From a checkpoint of a small mixture-of-experts model trained on Wikipedia.
Size: 12 layers, 45.7M parameters.
Training: 384M tokens, 4117 steps.
Below are experts of layer 3 (counted from 0) of a mixture-of-experts language model. Rows are named router (the router's row for the expert) and show model dimensions 0-223. Each number is 128 + 24 x the weight over its row's rms, rounded and kept within 0 to 255. Numbers have three digits each.
After each expert's rows: a language model's description of what the expert responds to. This comes from a sample of Wikipedia text that the model never trained on.

# expert 10
router:122136117154127127091093119144145145145133133119138164144120116129133152170109110149142109100154128153142148165106090126121105101169166148103123181143156097148139149118151081089126154157149083103126141109133197153135124189143110142080138151085119118136138128150126128103119109096126137110137144100137122135139108078114163131123129108142136164117171125152108129085131134157148080132144141143109115163101115137121096118125103136154148136136157140128117115127147140128141112110127161194144144116104141095118064156108135142115099140138097108143095110124105175110117096133131098124123187141138094091120131086111132153103110081135125145071090143140136090139151116153161070109127
It responds to: Common modifiers and nouns. General adjectives and category words after prepositions or articles, often capitalized in headings or names: other, public, local, Popular, Private.

# expert 0
router:119114122151138154110119128153162087130168114149124138096083109131120141108134103180100104128121132139137170136108129119105136140153129185114125136145110131106165158103111147129146150162159133113086096121126140128127149075174142150143142161129093084138144166135136134067133147137126156162167108063129153089117108148131147110129123124114162137136153166112145142135090109127131153160128121150130094146137133143134151124089105167166148099124143137111133136115115103152107125110107151119075124127116145134140139118103147143126115174153110079161146094192106151100155162165109121127113149150166112105133175133144132135178164160161138104135126073163091104139170139145147135115138
It responds to: Determiners and years. Determiners and possessives like the, a, his, plus standalone years and numbers in lists, tables and date ranges (1969, 1867).

# expert 60
router:137123121116119115166075106140167127125157138172147128137125100109098134126127123112144114079102122136090134120129118107089129085127134157140107091096117110110143134133131134160091135164167110104181166139126149137116120157097109126128129130099113143106118154121073112086116157117136148094094124087120155087107143126141153138095132113123152123112148101098164113125146156146115084165134137154107115158160109114154107079150093128164120095097154154145126109173181147125110109183105110163126123149112159131097104123142119159155120135107104128139140093169097114111153161127108073149126141164121126097128117092159130132107136136125138121050133080144104135115135106159137168099139
It responds to: Nationality and place adjectives. Capitalized nationality, direction and institution modifiers before names, such as British, South, Royal, Iraqi, United, New.

# expert 36
router:133115123152070160079118144124150124120142097139105083107140099114144135124127121163127102144087135127124154134089121125084151121141108148120117108124134108111156144118109141122123157174168115123068116101147167077147127103121113136132133130174092090104130148149121117115112146113098124153163141104133160083107119152141150088132106127132165137143146151125126141092104098119133122139145119136092096149116142147152143133141099191133124074134137104139143150138136134175178131100115139120124122115156115118111143107092133145078140120168090134149155132178116124156168155134102148116130143157151109140116175127160142137190126097186135109136205098136108118138163121143148133166139
It responds to: Name and foreign starts. First pieces of surnames, foreign words, and non-Latin byte pieces, often after a first name: Guer-ra, Aff-leck, Verg-esslich.

# expert 57
router:136105128152094126175107101134154135156131127162156134162134114115115109161132156089139148106127118123144170104153105144105117151123129134079101145139167150134153164149091163119136121128115117179158172123081154143173114098147108136111097157113137145120075142125160130109082127118144123146112098098113130137075125157136175110079095142092142126116102120096145155125080112130140134160123181101107108108165143124152133135127136112127135094113133104157137111101119095170118167119142136118136107095128123145134150110115101132124137142085112139134119136139085157151076145154131062132171119108130098103147130168130151117129148142128144128082076108148145087141134098128163139116176
It responds to: Opening parentheses in prose. Opening parentheses, quotes and brackets starting asides or conversions in running text, such as "48.167 square miles (124.75…" and "(born".

# expert 51
router:126120137117098116166137120149142157130107137158153142115119091111125122118108142118123154092108116085114172098150130114086094115104125148084135140114155172136155157121118165142145115124110138155139169166089143119156123105120123117114111138149161156143107160154165103088122133134154130157093105094110102138090170180145166098060112169118154093133117109077138163131084116101146154155092163118088104129157168098127136139125125119160143071096150130116110083097135121175155132123115131112118120118133097120105153112114090169125149152105093125147103140156140103142102132093114095101131147126125118106155120142162135113135147129106147120101101112159145106149118082135175135119129
It responds to: Parentheses in data. Opening parentheses after numbers or names in tables and lists, such as temperature conversions 25.8 (78.4), TKO (punches), and dashes.

# expert 55
router:087123120101108142134141121129133146075123132173156120126146136114138106157094128120089095099117107119140123105120123079126097121107135208089124152113134128087179144129145132087132157129145140132149114120126149160149125173124111146083073108087111137156129159147074124126103172172139130116088106115130121136141134138129138118168103104144109122089137114137133134118111130167085078143114138107105119178141134099135145145125124095128131107110147139099138083182107178109168129128098130168155095144111160155134129125137155140157089135099099119144150125125128114152122156147086131152148131143118149125154096106134128111121130105147140094098185133141100118076144131179119142159131
It responds to: Numerals. Digits and number pieces in scores, statistics, dates, measurements and money, like 5/16, 2010–11, $134.3 million.

# expert 39
router:174128115080128163070152154128118163118109128129111132106106143121085188128124138147119174191134137171126117145147131134136150139142149120161143105148111127134177149103147165093118119132136110143112116132118106136139138132100155161156133074144135123143144098099111110164115086192106114123089114134153145139127123094128102105131126122126147109119094117170111119118077118146122133103203100115174131140124112119112148122127100147154110160169099142168123143118167142125136178074151144130102128154098126136130096126136088078080138126127121126111144138136123166119125160123121124175097126130114154148136160155166148156084112130130105104157118127129147153087132141160151121111107
It responds to: Verb endings and particles. Past-participle endings and verb pieces after was/is/were in prose, such as car-ed, lob-ed, sl-ain, plus particles off, back, down.

# expert 47
router:095101133107123092081118139127149169131110124113128134140142076099161117140128155184114095099120168117155141153117125101143140172134123149121106140114144152130122154137110138086119118156153118184128127117130128134120096177137082104160153132144162117106140157133089123107082104106150127136160147107118118130095143150116113118067084185137144119101122136139163097136112115159146146128131142145113112140128123133157146169170083091119148116097115142135142111184162133158111096159166113127174100137081145122127117134118092156146120118122102154129153100138145130137123136140120106155119146172106145126129146094170177121127122114127147045116107168134161096133158120140143147105115
It responds to: Distances and coordinates. Numbers and units in measurements and coordinates, such as 000, km, mi, million, minute and second signs, and directions like north and southwest.

# expert 59
router:124164165125084137113139153131149113111132129167161129131160112134133097146145136172113112100091089120130095123179109094129129094103113167125162115121166138113155155120147133097118140112127113118151127129114140127138113074121067128105133130123131085124146119205104114115109148135152160166125134155060182130118123177108162165133131134111111104081123137127132126108139159155102098131137160124119141135125130123151071148126137116117107144084131113142151110154106146109176148146155120148175121155128134134116120146128174152148121148090112131101151137126145098152129145174127140145123193125172145121117137143160133104135102125183125062121097149155102106118133118117138152128102
It responds to: Table numbers and scores. Small standalone digits in tables and results, especially tennis set scores like 4–6 and zeros in statistics tables.

# expert 30
router:154146150076094179125169139101142102150109132098154141129149135101154151158120099125136137120099144117175120124107148121164147142159111118101156141152128113112093170164143092108162118172145121116108094198111127110136143095133102136110143164105132114124128131109112152140123124145110097140135173162055150114124136114120137158141137106124106102139128138156136115108124123158146118148133091154109169100135144134109115119134107097148121145127129121121131152134171119149154081130150085121165139186155127136138071092134140136156142149113172172150152149135144095155093089142142133141135119111124095119078081162150166113165116103146136113127137091091147149101124135148139142083102
It responds to: Surname middle fragments. Middle pieces of uncommon surnames and foreign names after an initial capital, such as G-res-ham, Ki-ir, R-asm-ussen, Gne-iting.

# expert 61
router:131126117138113142153150147124169154133135110145150136129146104120124114133105128170151128096116129139109172099084112104111114188133081150127152074100104163130142147080151139137105131151100092154175155114127148116152127185123116116117133151130111098160152171181117089107102164093126130120111125115125156115126113178137122162092124127128159117113122112101105164127109121156091103137118159108111108130129115121148120091128087169128162081133150158099140101112091140109121162139139145154089096128129115092145158170099146079146099139096132154093165116126074108146098106150093134144138125140123160120102153147150155099158106126139144125126105116126133099144183129146089147148142
It responds to: Empty table cells. Blank space tokens filling empty cells in wiki tables such as election results and match logs, plus occasional roman numerals like II.

# expert 41
router:123129136126106155137108126133113168120137159152158151085110094149142118125085133086113121087099142118121174124120092107111170147131103138128130120158115128089107158106139139121133127184116132139165163131121093101136105098096088097141151140059150130155107152185133092115136155087100142149148124105168138142108154178127168132106118136127191103124116085116154146100104156140121110130106149125112132150155152104118120146089101171150162085143167102169134124144116115153173148147121080129113125135079105116114140122106125130108114142120089091107147108158084131162150119171105150140108146129162120107122138101134125090120113140117148140123122115097145120088128122136143130107177
It responds to: Name-initial pieces. First pieces of capitalized names after a pipe, colon or line start, especially genus names in taxonomy lists (Bar-riopsis, Per-rinia), also Santa, Graham, April.

# expert 26
router:140159157097156084131111106122116129170123135134140130153090163094113129126103159169151160114108162139152136104158124118148104148148131130119138156116119104128123081172108141154155095130125145113087175152158127134133131161127098145079103144146120147137145154148102121113118094114111179131145122092090133144105105130167115151112111108161073103142141137107066085162145124110122143130139107122150145098163134129115145118134136149140164152135163159139128081133149094096119120134123110143140128141087155118160107094122146126155143147087118139152143133135125147074155098137108127127166099146095106154119083074117131140143134174113164108095116164152113140106154108138081191112145
It responds to: Institution and role nouns. Nouns for institutions, offices and groups after the, a or a proper name, e.g. University, School, Register, Minister, member, Committee, commune.

# expert 44
router:146126155120125126122128174143132148116126144124135181125117130118105130150129107133145104139140165157097122127102110155186125126137158116132141121148117104121152124108172151138159125138134068127089147136112153141162146141144150119149176112132126114131158136111123150121148099132136113137117151132093101123117159104069145144121125096137101111135133104138103161108106109183129121111203134132128135121088125157134115093111139139156109153146116150090151167137151144104101159145106115154112182138111134097116106170111109144071174135117133161093107106102129153125142118149133112164094119127123105117108137146125154139052067098147121115136140158148118150077095169117139053100115
It responds to: Inner word pieces, object pronouns. Middle and final pieces of rarer words such as -es, -ios, -ley, -il, as in matrices, anvil, Abuja; also him, them, and table rule lines.

# expert 17
router:092114129116087133130132146138169085140142137098135138171131096140151087095095158139120104164112128124123126128135081123159128159158149113112154085154107104155136126135091131124145194166136140119171167126169144105125123133106114129129147135122098123125119163146117116143098157155141159173113095134082106118100117145126168137125151085109157138116124146145131094161105126121082137121129139129084109118161157143131129140105139144123136124115161151124131112130088138137152177138102092131218126149128158101109150117119111147176137138139130104123152174134123115079117092133099101155136145150076109134156142120098158118130141075111112095134115113143107176151138139134125093085098
It responds to: Raw bytes and subscripts. Byte fragments of Korean, Japanese, Chinese and diacritic characters, plus math subscript and superscript openers _{ and ^{ in designations like 1994 PL_{24}.

# expert 38
router:120099150184120094145112131102093110110124132154109137137116141158115137154116166116110109108133148134103098117116135144131104167151176106123106139143152118122132136104108079090109162132083134148110145118095103130189125214145133127120105106103139126132130160122089120138134097132125129101131132130138103159138178121099135131111198091111150111117125111163158124132136136120109073138121150140079116102112080138144139144175130114119108134084116143121134113129086157172128128155115109157123135098111130169158151097136107081150149059130120125132132132122141148128164114106103129101092119121116157085155157145120122139173119133112129092085089122110136117106112147183140138148140
It responds to: Sentence-final periods. Periods and other end punctuation closing sentences, often before a line break, plus periods inside numbers and abbreviations like No. and Inc.

# expert 4
router:138111100147128097076147127134143137160118157177155160149123145116139136083106128132119138152148120109113148158141151098133114143110106154147125168114121101149123119114128152078118129124126106123134123108149145121127136170135105138110130127103125150102107141116105076117120104162101173158128108134146147071085114130149107125081135147145144108075121143155114117164102096151121098157117115176116113175146110121115109134119131150145103094091143156131090091129110137135076137081121137091126062151097173141115130130129092168108112136108090104127149183164136178100137130145104089119127138161117168146148149124122120168131140176148147117092090169109156135097135120155130120118149
It responds to: Word-initial noun pieces. First pieces of content words or short nouns after an article or possessive, such as per(imeter), sn(ipers), air, water, coal.

# expert 21
router:147110111145134122161135138143127118141150118127102122076140114102165143134104131099124172135151134110106105115123120122103124107105118114163128102151132139074118154101100155160126157122129168111149130093114130087180104070131114101140117101110193139139123121140134152142163122105076180154108110161170094159181164160119150136096137179128153139134104154098122141144114124096126115152116104151090104106156087149135140149118142121144124110077095099188143095184158133141140111115110123092120115109145118120124162099098106164157094142145094097113128120155120123142125171110141104135158148130110100140143157136116117135130132165142116129117129098108133141144106104163173100096153
It responds to: Hyphens in compounds and lists. Hyphens joining compound words (city-wide, state-run, high-ranking) and hyphens opening bullet list lines, plus some name-initial word pieces.

# expert 45
router:131153123100096158094138140128106128125105111132122121126126140132073169160125103165116116105101161184103154149136105128145079116174153163156100087109090146136175126150114175111116081168149106161091111086136144151094160142111140113136166082138116086144123134108106115174110123121140120101109150115149135130109124103148113114130106130165074129155143128145128075089103119126119140129128082112174118140115092126104109118141133173155117116184126153158129147100164179103124140075145138143122128128148113139164120114119125108087128129132107124147137090143104145132125123130145169141094108124092140152124121100140114099123138120149152135151189125146147096126148124124147117116077
It responds to: Past verbs and participles. Main past-tense verbs and participles after was/were/he, such as been, made, won, released, built, and "Preceded" in succession boxes.

# expert 42
router:094132154076150123121122137140119124142097109122138136132155146104085151150122119108161176158111126126155112118132113178128147134158110065097108106106083084095147093145154116124147139146139104114140158139107087121130140110103158123121128106104106109151118143136118127103143071150101057155112122158080148111128146106101129102127124119154134121120117113138156125122138131146139163132128130121131158116167139112128176102107137131114139131162168168084127179119165110147128109114139100154126162155150141138130131095132124105153164161116150134087152119160176162129141110101123124177124096124093147121113073153118135113151121149092149104136142197122064159122140139119161127118107
It responds to: Mid-word syllables. Syllable pieces inside names and less common words after an initial letter, such as ist, ill, ah: Magistrates, Capistran, knockouts.

# expert 37
router:116086090082133163169140108151103110156120168128119147106163094101143117096141115104107167110139158104127124117097167164134091143116163118140110178129143155117101108134132131126135149118101127157127158128170134155116084150136178115098151121105098149112112089099183125153138137162144118107148129115146146152139115140116122152135113105160126161145121105157144163152131156119143100079110114080089109081151130101148132120123161126103134138077087151136142186092104133113115165144125158086115127092134127158156161155138131126129141136146078110134105152103116157129162154120116110180148129151116173156127139148131135133128144156134152160096116114120130153119107091077131154151139
It responds to: Commas and conjunctions. Commas and "and"/"or" after a clause, phrase or list item, such as "In early December," and "1st place, gold medalist".

# expert 40
router:120102093176162155154145090118077148104125094100112117127105079157121087077146126146087100134137153124126119104149122136120136136134151076158091160082175163137127119137147092148161107101110079114137111133174110173150091185118172141110085159103100104110152110109168134127118145115141127107174110151147106161137156126094129135125122166150090154121152119117131133154153117090139102093118097113148120090126159130121136145106098086082157115104112138105110118116110129138116142181107151107098094092145135151170147143128142158111140135173096138119138106074124157113131146117131147116108142149122165129129142124116158124134107148126125119125160117127148130109106118126142113105136
It responds to: Clause connectors. Commas after dates and before clauses, plus conjunctions and relative words: that after announced, which, who, when, but.

# expert 32
router:124138097122152148114109087138116114162102135108160151132103090121131122086140135112170131099171104067134150151124125145123124123146133078113124166145129104133068134096139094112099137117121140113154117097162145145156071169125145136114136187113133142084133096141166130161143133141167122116158131155145126151125148130095130156135150135139143153130157107104145135164149150085128093110117111131147101094148131127141147102126129100136153168086136086125094172088119098119120120097131184050109112137143157153160162129135137121114104158168149119122074119106175151113144158109124147116156178139135180134154124150113112138142102133128138156114119105109128122146108095120112142119133
It responds to: Coordinating conjunctions, commas. Coordinators and list commas joining words or clauses, mainly and, or, but, while, although, plus the article a.

# expert 24
router:110183097154148146108105089121130121129131099117113142093148139150132129118145119146157093145126108181118127161130153147167132095133147087138124139128102153133099127154144112146118115153139140145139067118136125168111148152091164142145143099117110124154117087134153125145155119154096129076171153064154117165110107119140116125117163173163116114133121140104130084146136123158137120084134133114160120095105102111094126118130118124124136161170125127152086119085112108066083164115156128121130092126099141137140159124135145154075098137131139162172113106132137154112146115121140120118086106142147177163134144144126086124109101104122130120187137145163157113118109124088093125084128
It responds to: Main verbs and copulas. Finite verbs after a subject, mainly was, is, were, also, not, been, as in this is, he grew, became.